From a checkpoint of a small mixture-of-experts model trained on Wikipedia.
Size: 8 layers, width 320, vocabulary 8192.
Experts: 32 experts in each of 7 layers, 176 SwiGLU neurons an expert, 2 picks a token.
Training: a variant of SOAP for the experts, 294M tokens, 4485 steps.
Below are experts of layer 4 (counted from 0) of a mixture-of-experts language model. Rows are named router (the router's row for the expert), gate (a neuron's input weights, with its number), up (a neuron's input weights, with its number), down (a neuron's output weights, with its number) and show model dimensions 80-159. Each number is 500 + 25 x the weight over its row's rms, rounded and kept within 0 to 999. Numbers have three digits each.
After each expert's rows: a language model's description of what the expert responds to; "comes before" lists some tokens at least twice as common just after its tokens as in all text. This comes from a sample of Wikipedia text that the model never trained on. Tokens count by the router's weight.

# expert 29
router:515500493514507506496511505513458460537462509489518531528456507468548522479495489508535503481493505509473485505514506492470509518497532470513487467516484528526488481519473542531515476512503525501507496518507497516532466488522507496484536514
gate0:494500450492495493511548496477535505461503517474506500529470502502555500530530513528512494513495501526490525477521512467508522525448458502527507474471501495516518513528447474484542519489507499522534498523524463503541509520477504523508474474
up0:499518533500514477465453538521468438520574488536508488494521552510484506516457466479505521481463461493497504529523495552549463493508531511506488482497520528509481527485531467508484522519490516507513531532463514497523516483487514477519505496
down0:477531518550502497517476512552512486515489494481514502465464491536453482538504487532470493479491503517484506518541474472511482532475495497490492501513505509495492494495490497491518535496511501485503485490491515546446452518472491497494520567
gate1:495506538520493514483494488499482511480506531474493495502520497431497500496518494498495503480501502540497527531531513482538516471481546525465563479500513524493502501520493499499476490499515457512549452501505519477517530479482518466499517472
up1:499479486481493529457510471438458501494484482527497506506448529521487521523496511485539505486523508538500479508450516490526487466484542513482468535500536548519464476492541523522472523518501527499523508469433533516513496527458493504513486522
down1:494508492507491479511524461495506512515466485476502509488500493446514493504484537512543520507485510455490494495495560460501536495473478501477534455471470507507494547487571463493496506492463487491458512508488554531499511456517496490492547508
gate2:538536499506487495529511513491510474520545553494484540516492453502548522522486529545525492506516491480501528526518538517537486499537476472547495498490495518523509485438529487540468484435468489505464529533484504494499496481483547517502516501
up2:509494436524450514495469515463504516471467492498518522510522515467552508510450523469519553524482477493526510450502554503480522528493509476491457475489518516483489462495492458506503501521519507494480492504513504529504544487517508518501506498
down2:534484517502518492534522513495499484527504475493454500481506480468465486503485507471481525504445467512483502513466523513487502490516516511493502493468467521477512563505494500505506505509462475553526461447496513476496468465509440479521496486
gate3:482467473516545532492510530513489497493488484487548488515420471523519483520552507498555498562498480509506491520511528451499506489506499509507522470473507518514510519502448508505466512482461455535501489467438461537555474538481501516535493518
up3:517530473496491461525493505546511512522508494496445511474542523512510498511479507499484498458467462501504517460485503513495508495511523465487509551482481478507499535502530485471474512510473475513497461469499482476461512476519501470465492490
down3:512491482511539467471488472481535426451493483536534506527567520517499512487463530484451470486480529533560512525525527461512486536486505520509504480494500456552510487485502473516499481478488493510468488510505456495456503520530468507528482499
gate4:493471510544528499488464501514485500498529523513501518524475464516526476534500532514517511508533443497473478493470561498517497474466559509524480460492461484501462434516496459520502485544502492491509470450518557483549521510518513523511521518
up4:461506510547482554483458530519511462499535524498477555514505455501521430486487510466469464500501474507457471502478536452530504513458485504497463480475495508511509489487520543521493453470535474549510491495440527497526476508496509519511509556
down4:526497515466545512502451508529470545526548497504465526548529527498511521536513508495485567523517498484529502504496506555481469529490483523523515492521491479525498478498504511524510579533477486540513474516508485510532489493489521451477495479
gate5:490519495498437490519486515506492508528508501511487497517474470501529525460490524518538470524517503503498484528523525473472500504465527516475488429508504490515486498498484531514512490514501483542521507502502527518544515528509434468510480524
up5:498492496469518489494491483478559447454546523529466528538501498492450466504539536471506532519484526445554517496476459472466497532517485531481493542500496474486485557503495522534541504517486521462513488535512488530461465459511499502465516504
down5:507514471486495481486479495519504496510487547469500503447413493513503474505495488513496496522489515526525439483517459585469520464516450448518503512505491484466514483485446522502537510447474489516486525497491461511529489476526521489530503513
gate6:526532503511504523491474538501499481510496507473505482478460504525508487506465519503492509488526526521472553496500470502470535514524495548517519492516505480502486493573468520486517465496531522519508477506526500488510519456514498506546470504
up6:473494473468474480517488475525496516507489489508466507495470491545495505493481497483452517464478484550497496492522532514529508483532509487524483556511465501510470519546531471495467495469502527492483479498508451520487439560498534500510489508
down6:480485480478502544483543524511559519512491512511503500494492487466518524531509506528492535538477501477517518483514473517481444460456521530544476487530526519550500469541496471492484455529514550457492475516533541511483517460454532523547503501
gate7:526483523468499432465524492534523476538494500493474496506505541536514500522490503518484450491491524518476508467490448437471506501499532463512469536550508498468521484512468553524516453484459453495517508559485498507480452489520521491476495495
up7:517475541487513471487514510483476500500524490505484484495516532569491494492533529520483455470518529514499483482461484482458495541502517423482486523522543471485533479516453507480462485491514492545515531494499487495468462523546541508514526463
down7:526467483468535488466500516484492482502514478503541475433486495556457515485505484504503502532505540478525469518473511496485493538482466513477489524479477474497487508495477512510514458472527473506520488502538532527540455519495503522502466517
Verb stems and fillers. Common verb stems after to, such as go, see, take, help, fa-me, h-unt, plus pipes and semicolons in number-heavy tables.
comes before: "ed", "ing", "\n", " 0", "s", "  "

# expert 17
router:511485505504524531491541469511478476504445462515500498534467509475523527468515487552480510460494533537506487469521514509480503480527529475491492499469461524546476482501476542503529486518497531481487519524517460508541500476521521503526488505
gate0:492483478485531479566508489489521513485510473526504478469448482518476499453518523524507458536510531528512516514486522500541483489519524519503544494503489490511515462538507492496442529481524500497481513536492518560484483507539449473491484500
up0:522493507499525525548491499480466524544535490483515461476463535505505479469506476534492472524515516534500496491479500488500523515522479508494511514477472518524531484516489497506483543449498499528483496571504533542465482501551468478514511492
down0:508504533487531498496520477476524474497487480510513525472462506480550473482489525490493476521505464473482497493490524504508539513451462539536520485477497494471515481512538480519486509479487495538484454519504531537520467533501462541497503508
gate1:506511500497484497513490470483472500549480476467540493506495502465499484520525514470485523484518468501463536505503516525516501472505486483497509485464549502533492443511481420452524515496498527490486492517456460486513488513496454493539474478
up1:499484533519519520518470495497528492510478529510449520487496499505495494467490491474513457524488479486514491489465495489512479490529494508504514506521480521463493494495505489478485522445483474465491495501475462499500507490466552499514526520
down1:516526499514525525515504472506493531513504515491479501511505492511473500518510504521511524519482478499518478487478485555513502497471486499478508490483488456532484490496483526518493513468502494492486474482527495481483529507480512572466503506
gate2:513486511506503517511538494543505528508502509493464503507492498510457491483499502490484470465492482502518475521507522506451481474533448502473510496466500529490465450482525499484526503478496577498515479493520543445544544538510503455508517509
up2:467493493470509524517488485462497476505539511530521528474489513469529472528492503511524511521465465495452539437488525493511488487536545495503515533520487439517488527484473517477529504467481481493488502532481483505466462482476481552499510519
down2:513490492568464450531499513505489487487451479535479500489491530486472502526480497451488493553487502485503518503500497522487427496484522489524438536510505487531547476535490554501477493501514498511492497519466456550492452486476515494524506454
gate3:537498536503462452524531517456488498493497529526522501512481498523417505489481475494458511491453505486520528498452525499539488501500481511500515476507453523511507531471540491498511484528475488502503503489486520429473486536519427471496497512
up3:482543496510482499507492509504486484520548472493508518475489555478492507493519537495484531471484469505523549539491458496536505500513469545490504479520483492515484501504489503516486473529462479534538492556458504494520496489513475477456498511
down3:443504450488506501512516510496477457466512483445497510462516495509492487508523514478495524502514501528535547516491497518471523485518552553489511527513523527530491471422486496503460522465497498507484446488469495502510506529481526447484514498
gate4:470516460559518536559502495494493472524456501481522546472467479516519519488506505476483508497511491510474531507485528451455492499482477500513536518478523508519541493509481537476476472473514529491514479484529474473522512537500518501489537532
up4:505483456497459564550514539514520505518544535507506527523498468485519462484547505518528481504508477428477512466522539465467535476523533504498477524476534487472519456482525451491475463511514486480475524471502493529517489461482548483504523487
down4:536486488510539487498504509488524529497528468489548507482438503455457494514548507474513513483473491487536475487461462544474467495545486518538516505512493505514531517536482481491486497519460464481479473515487506515517543494479497495469489538
gate5:447444524463516470522532461504486499480507472461458513479465515504516473533521530546551500461504522497513529481522555545475540527523501504533540524514497471534497492515504467516490518504500497498479534535510475556501525497512492519498526511
up5:476505480495529468490470511515504471492502488509507548490557516497491521515499505502484491499515503538535520488497458429544469499519513492514505508485548544491526490555520518485522504524498495520530531548492543510524521492502481491537520478
down5:497485465522499412475504523528515474483512527476498487506502546526507488503513484478488511508497494504502491466502480468481501453496502503513532489530542522466492498549521491489461531456521523474481493556458488502503530460490518513517517462
gate6:512535473582517488507530471525507496534461474494477501499492465498500479464513470480460539477529461541518533536487500487526526516486497500482571517470520496529482494495501513526493506492520499531515489503536534496496489486512536464473488482
up6:500531556521514522477517514550489503490514545486496485507505546494516482500509486513511525489519516447538511515497474544522492489483513504485545511486488477521500485519488534505485459487510479462455546527451492472504531488521505512534500505
down6:504470498462528477467558486509530427492508510516508504473534548531508465501511488543496498500515561501475534508457503525490499506467491519504484528514512516470524529529473501519473452483495501514512479523423524518458528499486510503484517497
gate7:547514510463498488489488483490470532482511521500449501512474532489499495539500507523522425499476459484494516503497531492527528524485509509485505503519485484498522463501476509509484506461470535450503474481481514530522494494515502458488487447
up7:519466485524519489483507468519481483554526504520540504478479456511502495487517497483499480493504537559499490560509460490476496476474485506513522534500506492501530475517504528496449456517487485529463457496521486542500517489544494520492475485
down7:487504559524462491500530511439499516510497534510510504479535461505476480492491476494499567506488518503537521493479505505488490532548471510502470491496513506468510521468529517473488482518526472532467529508533469510510459543496473464519495484
List and table markers. Line-initial hyphens, bullets and pipes in infoboxes, lists and tables, plus field labels like See, Species, Website, Coordinates.
comes before: ":", "-", "|", " \"", "  ", " •"

# expert 7
router:508470535508510477474471507515522497462444472488516544504484536479545511465518490517512500465495487546493518448515519494485477493518522478483463503492483533507474500494464511488529457537508545442502524521500473510507498487513522515490504514
gate6:515470490462481510489488496465492528470490479532547455490521502443496520487480551499512522478489542509519535487512487469498494540499484521490524485504514487522513499529477493512479469533490471482499450508462502482522527485520492514488532506
up6:453500503513523494522501498559554498535500514473461561536485500546535487503518467502518457500486488476499494522487517524488535484488525471501484506488447522463448514466493501512512503512516513522493537492544524519486434539486517512510464482
down6:499480499489493471474525535490538577517451532524512504509406529539469531494496484496485524484534500506488505509482517512466574504472487527466487510519500516507521514454510531450511481483491458498532484509480489516525493490509487458491491501
gate7:513487488453481513506558468481506508539446506468559491486440465526467458535503509467480520500472476513459497482496515485468479518522483511462483518507507538464470514487527526495485483493499480445497499512514536484502543449510500488505512488
up7:532476513481482521475493487508486499525453517490535473503529470515542467508487521454491496469514506508460511539486509477473488547525478563476433510483511505468482507474489506474499525498511491477500502526493483492489522483487483459503487493
down7:508500504518539476505533504500522493510531501459487483478548498521482469482476533517516478487545514549489517503484444505526553508456498551509521494503493507512473514510502505447510496531543519458495476519481495484472484505501514521463504496
gate8:478486506511482531516518504510505490465530516513482503565470561543527549492522521494500531547499485504537516488472504508486503476507521511513498492508494489497454465501578524500536477533490490465508542495431468525531477500487498535535526481
up8:503470450520490475495497491509528490536499540480493467478522492449465476496499520520495484522475479536479504507534510511449511531472485481498483518487499469506516483479454500476483512479505527478518506549542508466497557523497488507524535523
down8:487476496518483494513527503481511462492518526490517543429493457498498496479504520521455544522529552495523494518483506503511519520496482528478499510535483514494471495492495551479514549493486514495534530468538486558503470520522512425483541485
gate9:509464494512510517544468455509497437470498547481541467508525480509464516504518498462474518449512516512482457478468481508507514519529497492541504464487456446492497503540475473481495465505519489458455509536434488490502477500490496499467486508
up9:446554488498497524496554545457512531541485459505457521513497510506556475480490488547498488530474480480516506483508476477521471498514521483472476518485508530483492494510528525478509531517486484537532499474522535493485517510503482523497510502
down9:489508464521503502503515505508472495525505506469490516516404507480495533549495487518488506506476526490517526533459540467462488482538494481457468501488476474514530536477488519505490444494508471485497492515514496530489528495498466492503474502
gate10:493474491477503527524491519484504499507491503471501496527497511490493497482529536435548472515522525485515503476502505530511524523487515499513476510463450503472449509503526510497482483490559477485517491496486504502500480515560501515481532489
up10:538538490519493525524489520497478460523498479537490498475461489534500472484491483468489479498508502480500487488535528561521494491541499496509503537515491477464497487485509493476505507496507540520505541524519504511465540455501506476486544496
down10:514560485517481535495541471503489521504519506476468532471502463519564509514505455538486525469488516516473489511493532497469462515543438513498475456496474510492506475487516526484502501438475535482495494515501540480475486471456498521543526487
gate11:506498475489483506499451539509547501492512447443474495487505456461521486512459490481535505514477434548539501481517486495523511458471468470469530510496514505544480467514491482517454452473550521513528463475517537459492465508521524516470483489
up11:449475527535479429483559484533521469530532510509488522479513505517500551485483498561498492498465541466488521519459521549484524521491451498505491544502501488447485496514537495532516538535462507515521492512477474488522531507510489483505445490
down11:506495464476487494520527505477466508486498507465526480503538485500490452456437464504547571468505464502499505496494460510541487526483518512505491526469501498481483498488561530494499494472499514530506514500519465476542487478495515470491531520
gate12:472496468507465519514467498468508506460504487486483521491490441484533513528511505483512510482505518517484475482510506489557447497471491461446524477462480517503480475482473484535537462499473498478520464488575468531470519509499507510515546519
up12:507500489513475523524436492454503526483499484463486471471507472445487491475537518486527527475501512473469493492547573488516503522500520496487535510454469507505479481481486459514518505519490506473507440506540493515492536501530498480540528516
down12:515491487521530456440507479554479468535522539499489495500455501531504509475529499541454478490508474512543488487480500540483468480476492527558497494505504498483495506539493507524477499490528493491514558514525508486498525519516511521531553493
gate13:488523523497486508499500499483486507542491471488495533491505506556537497510500482519524530469478489450478535500508476513484497509483479483509490521529471549521460523517455498526444466470508476473509472470505524482547497450531487495466462494
up13:516537539482478483514506468496473537541540494494505518492515467506520509504479495446527501470463493480489514502459508502506535485514506449517505515572507537532521511469436499466519463508484487477502457500466480415539514512538489534460510540
down13:495515524456489478531511491507476502538479503533555510501477529491506442482524483524507507472501496468511499478504537499498456486503470536467480511502532466535520500489469532499530501505496516490538466472507492494502497501508496551495484530
Paragraph breaks and openers. Blank-line breaks after a sentence-ending period, the period itself, and sentence-opening adverbials like However, After, During, In addition.
comes before: "|", "=", "The", "-", "In", "\n\n"

# expert 26
router:520493520539494467486496458523480481535486502521547508527473536494549501446466477501524447464507466533458515488532525526462484508493516493489491520499493526534469510548497499522506506527486505451528527510476485512524481495539537499485508519
gate0:515489481495482499486529495522520482504520489498501508489460557505529539466504492522489497461522532543496552528490489497493509521508486457548520540502532490461523494552530475474490495468478516531500517497424453537479475459501570487510529493
up0:507508511533465512472482480525549509528493477502511478538500486504508503538494517489504470515442491443439482460478500474500508458484495518471515517509516512485485486533505508524507524520490540484498471507522492498524517470537511514512519496
down0:505460498484521522492467492501499500496472462525488533540477442512484552433524523526481465507541499498509516476502507478509475531475519506566518485495457522486474537515473487504475507507511537517483511522484469516525516498518540486478463483
gate1:503525540490526494528457540473506486546486472494494447461510546453463563516520477537479497476498534525498489498503487522472546526466478514486490471495454524454494499466526525467521509533499506485514494502501472494489512520496454529506503511
up1:500532472517462483461491485506530466505524485527481522496487485523531484487509506513498498564520521489494518515496517487512523491486494522466499513522491505488512499520523479519508486480450468502509528529451503498493464499546549477504477507
down1:472468545533472501471476529511506544515473457519517488481522464501536502515446496491557511469453505485463530501471497457520504541511486510550534509485500481480501516484525526516505479542534498523524478460527478496501492519493496495500479462
gate2:522523520498517495518451519507521504479466507452519486507498488466505489479544527470463508520520550553502502481500501520469494515530535491528508509467527496471516523478496493488508514506504440529520508472483468489521543519456442471485504513
up2:483480466491489491462491521513506514452498493525452489497507474524489478520487503518471485480518467507494499555514481436524524497518465490540508491466446485560496521527511549480490485540528524457509481487497507517516482499501459498544499494
down2:498498504487485577489503493517459493468488481504498529504485493494471517505449509529494506481521531459434488516460478532497490500518487571481464472477510510489503548517455506513449481471507513490516529534488480478527513475476500525530533487
gate3:532491520456489493471462491486480485513577512507490464497492450476502462478508452509526461456520474515451485465542491468482494521498536451478492555507508523504513527532477506473431469494491487474530493509453518491535556501499485474527514514
up3:516526496486483501488470486473497455501547487475505450492486491467523528474468484529524487471487491520470524448528479510497502555500473500528525526495482530493513507496533482483465471538489479501500503509488492513523509546481447483503509479
down3:485525552493538494495511494476515523547477518461506493469462548518512524515508541515508513521529504511525506509486504510502506480493487513565497492483526496528521460549490515489513553464506508498507496516535508491478517529506521524551513510
gate4:525481521468508465477501536496514472467454493487476487516523511459515487494496538464513496447537504495511457514492508519510512515548512500466514538519473500506486499492466491468535497496491510486512553477471504512508416522489511513513532482
up4:489559499483479489472495526506457512521469476503504522477507468480499553496461504482505515474497535532557565501507511487551517500481528479508497502527505519483498516483514546494496515526543493539553499490517526446449518479478471469461479548
down4:503483456515484494495511491476528522485509536503507508507561452460488496506514478498487465503515487503506487472523546545509496549511530469486492526457505494519485501505520505526508490531513467472444503503512530519516525491488481482512474525
gate5:496493513523493480503475485416546516511523501505476480485506506514561490509500484486537523494515486496461469502539446483515463484541522491531507508515516478485518473546468549463468485507453506502490470503523496486456475485548514537505498515
up5:471517475535503516505518493552472468490492513488498508482518491506450526474522514501502506537476513482536524459445531500518530507481493548446483499504500471497521548429492439521526494513519541541492535473478462501518546516464484460520535504
down5:525505509497512505505464533517472508503474494503508533535444486486536506498487498469489524519478503524526525498476497535470448493537537475445498520476473542520445487480476485459529493524501476534516509530560489511500488497455517476501514531
gate6:497463513521484443498496449571520481471448474510463492534489502471490546493439505487494500491520501478481489517514505473469487503483439469513473521496544531516471505511480487477496501527498509525475470496468514494513539487500541478468530487
up6:499502510539489531488524535496480535478562535485557528532536497472496488520507522461504531558546513468499490461549516482516513468470499494486498488510481481486556494509460503528434492482462503481496459501514499509495503493520449505494497507
down6:463512484502520443479463516513498549491500519482460538467483501525516471532494511504475531478527480494496486513498495490472501475520499496480524533546501519515517505502493497460492519502481445537483494536522499486457513534515472459510506515
gate7:508553488498525530530492520518488533513527524521518489550492479500486506472479550502473505448535541522520491473493512500511468470489463485513493522518518486485502459515516515475522519502460468515506505495495491513511472502506544525482483546
up7:525543450495525518519523516484487533471511546484476498529502449519431463504488536510520505488521538534522516474498491502557468469484483495479512499570492481490528466481527484519512507510508494525513504508536525525507525493497502498494461510
down7:495497525512463500507508468465484539522458497476525482490516512493478553491496521479501499520511478506482490528507475466516518515444517495522494511464514474508522499495491511510453517510496522510504524493503483476487531512514528499536523503
Auxiliary and copular verbs. Forms of be and have, plus adverbs and subject pronouns, following subjects in prose: it is, size was, has participated.
comes before: " a", " the", " been", " be", " not", " to"

# expert 24
router:511487517528519493484495474493459499508491453491518540529451494487527549471497483505529469474511509510476493420521533466476508536558512492474501487484471517519466525517506516519531451498505518467504511534503470495528492462536490488481530500
gate6:519528528513531491490505501515524504456513470485470504496457535487498513567489444491525481506486490504457483461520513464469515490591507527508508500457517533488469491499517469502494527490519486503459483487515507471506501457498565526501526456
up6:509476490459496464508524489500548470491464520459497461561559476525506491469488470505499508499491470486531552516470475506491512496428479507505513500505495487498504451519485547484577514486485502466523499517436487494496476524502525468501500539
down6:491473519525458487526434493490542490487502521528492494484540511483461500489524488489494473500483545516523473460531501482462513483515480546536497508514498492440474550512508514520508543465484519465469482501489495556487501473504522508488507490
gate7:520476520470479489474500522499497506496521525518522450488516492490557453538515521484519521483492506519490480462560502462504478524461509489477513483518491510475483511506539525489525488471453500512479490484475508514508552490488474519510520510
up7:544509444471502513466501517500493487512494507523520472500547530485498484574484500451490527474504461487485518512516492468496502482494500482531497519492477485478525534516500506488509487489463468464516493523498502479525508504534517487485510477
down7:484485513514450525497532514461536444495447519477501527511379482495480523480496522483488484541528504513474527507485484493471464564470475527523475495523490477522471518463516504459485498506511488524460507514519487516525510494511525499484496462
gate8:534507503497469472508468571511491527458524495515544490521465462535541535516525467497523538492538490491531533499475511457485476515539522448441465502467517524476485476499475517470488449475499485490482552498517503451497481491513482530523501507
up8:509523533505490506523535476477445506500484490430498505503515482505523494528479526500500466475511448526528461459472476488466448515506463502521527502489476507532494533506469542470493527526542524483531457498512493465500524518489477521518484502
down8:492478507493454478490497461524500472534504492514508470550513497544516491520496505486476480496570462477467502534481514493454498515490473531502465471498508486511487472487518529508472487542502479481496456524452516453508563482490530461500494453
gate9:539500518511495567522470456502504457497545521454531501514473532506499512536472501451475520434540507530477511493508549483490472498545489505520498491482493482507489489553472505518481513528530499465493480523493542495488537484520500542473505516
up9:510436503474507426494504509527513503502478495498482503460486466499478470498500507484500534490495512512534483496534527529499499514477489439468525504499505511513488515447512502481507521474478511505460522533517492496544495514466522516510486515
down9:517481540497463478541535474510513500521513499479514497538491525489517480504528495468509516454507513503531496497496481507545499509496493520479546471472508508559529492484528499497514530490561462511482506492466477514484513530512469425528485496
gate10:508488506511491530484505506515491513490530526501525522502503500491516454486472544470474465478495495470451500471464473505557470505490519506513514529502538532540492497490481484496527474506476502510482472468500501522501486515498531530583561485
up10:529473484486484536516521534489497452476480504466476530503496502540492493490498545492515473503491424508488500485485502485542464530494521537533540507521530497512506495522511504475503506484455551500513488487447505554496522479490500503528461493
down10:519498500468520469479471525437543506515508548495486480513544490485546498454510486516560525516523465488502471486521510482503509480456470509488484508486504505514497461531444518492490512483526533535521545499480570471484499497467538498478542506
gate11:505472489507505524492490516511495511479488484492452511468510470524525509499501515464507526509537462496492522482491535495497555560525507489454509486490492508536524490459510474471533525483543503488496471534483498439481512521527544496491454493
up11:478466498516498505503526518500445495513534490547503469525486518485466472539508472496449477522455535514491490497492519466518501485486500498510489502514517466483492481475494489473489529535493422472539491556470490558536499513526521533503533453
down11:470476538517511482512497482492512525503512474507496521481491498484514456478504484494505496502472508524471488543496487486525519451542518493510504461448470517521471509494463493493481426515557514476520488483487497499492492445492521550512477487
gate12:501488539493473482458485523483507497473514459481521483509475462551485495505524511475507466482489497470503505479546535524498446488500528529515487531485467496471476505482512503529478500475492491515525489515504520471559480467487470499477509493
up12:485482504509489499541530493464478470512484445516510511476469496469436454509518505522494508492534503554504569472509512513470480507531507486474497533530490503502469489490525441487485525542491528481442491512482513491472473526515520464493503537
down12:478524496538505514463496483507488499559488509470486497487464511467477469534500515514490470487494501515517520458522519488502505496518502455525471494519458532483528533465542448469513539508498512492469488524487527526532492494531512502497520548
gate13:528455483493494469533498466539483522503517486507516520532447455465507513493551481529494526471494514512556542496473526524502489488541485532481464484481520501503539490506502510492469487459534553484544482489513492468515471478510488474482524494
up13:519494457487508560496482531474477476450501500503490510531508545538464514546439509514482489517502499488428489530522476502516497443473502541499485530496490518486524471460506479527508514485543492426456553504499496508507529473513482514521455495
down13:515504467531520471503536527509529510456546537522517524489513535499506503501447482529476462509496528469517491475510531516525476499535511457475522529502539489506502504450512505487502507523517529499526507473502535460490482538500501539553526502
Abbreviation punctuation. Periods inside initials and abbreviations, plus symbols like %, =, ), in codes such as P.O.D., B.S., ISBN, FM.
comes before: " |", ")", ";", "S", " (", "0"

# expert 22
router:525483496537504487485530456518493479490484489482532544519444535459527510454517469537522441455484518510459533456508489507480495500524549477475437495508495512544490511514493514510547481514495503485526526524521489488528495490522509503493533487
gate0:455521463512516512495460478517502488518442551501528467505491492492539496527488503502563523505523532513511489446450523489507484515502456502498504479489507511508499496515535491499517503464515488507534495476506477508456481533503535506482481491
up0:519491517475523517513498530500495497473496509488478504509477497477509498484485510458512483538469515471449494502468532497501505480527501459526479531474486528498491524512530501509519473524470463513476524520502521497480502528505529485539429513
down0:465509536507515476472504463524478448509491498445517509483532518507479498509487506478533490548484467502505481493501493479524515525543495481461526501509457448467496492557505500530512556508493557492456527512470502509464521474532472474489488482
gate1:528496504480494499511468488526493508534532441516550530533491453511524518465498513498505501487459513446504474453502487437478490493485505477480501496522488557483509470474483498515480509478515523529505456508497542510510473462530462525525500484
up1:512494476495499472463470501537477460509463514481491503469514538458487487505498474473448521485509492518488518559484525520527488512496522510532536491504519506505469524514516517484506505498524474445492559507495485477551480516513504503433504514
down1:513493487529462492535463475555494513444476522531533462503510523501466541518524510514520508499551511473522496477529519514495525567509466484473512497493506483541521501533524489501463502482488520472527527507507507498506484490514515509547481485
gate2:478482499480484480509482506459502459489495503516530502514517513532520529518516495503470492509492479502453534516492495475504529489484513442491485451494496498507544560470509495542508494516489484495468524512499511479500522504505491542454519493
up2:524518505527473478519509508543537525517482478463530527524497534489513500489529486482476501497487505546508490457486491480469493500532501486495555511482537490466462486510482486460490564501490458532489526493499461481507491512510501510502476518
down2:531486491495466533519493518484476517520451493515478494523478526498480509517497500515517526507540498479538493507504460486504485525510482516483508538438531542508494514474467477532493442518496507475529523470472603537493542499502491524517506527
gate3:549506509496505508488501438536546519508480509520525522547470538489517481460443507517504499485516515527524505501482466516479512505532517498517480519513515472484508483522487511484500490516481468484519487506502501520484507508501520495475492472
up3:540509478501490499508492463531530525497492456507537505564475512485512484498499536465469502495498529515477493484459490518463509526505534489515508520518506479489506505477478493503514463511514479455541484505540501519482489518497523509474520465
down3:489503532499481517475478477479496517514540491465519481483481494505469515524517518505522504500520528496556437472499481534503491455523488477476502531509532496468547471479450447521480505513554538487495472509469504530536495515504482495563510528
gate4:490476496530522490541531499490521507489531500517505489482431534504509458503510504512480456480530476469478512498527510539486487538490525467523496497471461484482514467466467536496499531498521534463504483554502533472495482523458448521466485473
up4:550495520529512485475518520525505476478460519482515483472523473491531473503537484494504480577499478504504539477479515493497507458500536479470498520540481524508515532502474517453480469525512499473495477491498514507527485482527516465475500496
down4:512521486526555556524533515537514505496515507520464521548487527531520523528504503514503479464537524460515503503518485527478469509506517524501484514505465495484500499576529539509551522506521496456489461528519504491457492468472537508507530522
gate5:517508495535510456524502490443548493475495506513480458516498549502517561472485514501498484496497526525489468477520513469484474441510454517450486514508519474515506498493551520519495479502497479508498473465522470535512511473487515532508474512
up5:524478533514528484541520527498459522474497540510519486506487515491495532497509543536472457480468505548465485491526495496517531470489428554481494508498529510513486472510521506542507485511515411511508495466478433509492497499510495534489490531
down5:515504489518537446529516521500486502497484472573489474513488526550520518475481492484520515482495486534514503473487522506559431490497456474516497409499514525528513507510487539499540466519463482493534486524484508509473525503522489505523504505
gate6:524538514502517485482510434492486523457561487490487563511454506538527515484501506494486526499490498476500517525521491507499493510501516540506516508465500557503503497461475480481499519467495497445490509503508517448510474490474516460437489519
up6:521502550500514463511497457517486499499542509508510544523436483525475500530501499471493487489493507498461487536485487503476439509511509525455482494500438544556520523489479471480500507470484498509469480529534511480500447507483477493476464521
down6:515542513514514493461528491528542452500499496533543541465525467500499486512504493518507495604508515484468491531454519516545473483498499534488499505515503454472495530545495514470549495479497495570479484476468479516415522502522473473507492484
gate7:503456524506485495492503501491506491514515478504484512511467526503513502475484473506486472462497518465470522450486491501543480518537520515470495473529472506492486567471505476490497457487469517516528506501504524488512517529485487511542505472
up7:476482506503449475507547467476450509527501501492494449500489506507475505530497505519498463508471496472483497513529478488456484481482558464476509503492492491514493471426507521516491467460535540513481530489495531497492505495505517491490474531
down7:502476502502476469473509473444557505456498515522480544511467521501561479491508490465487521477529565494554532488511489523521498499527524483486488534515512477488549525461540513471515484497459508512504475476480506482483489468482506489476529496
Table scores and symbols. Dashes, slashes, minus signs and numbers in table cells, especially match scores like 1–1 and 1–6, dates and statistics.
comes before: " |", "0", "1", ";", "|", "2"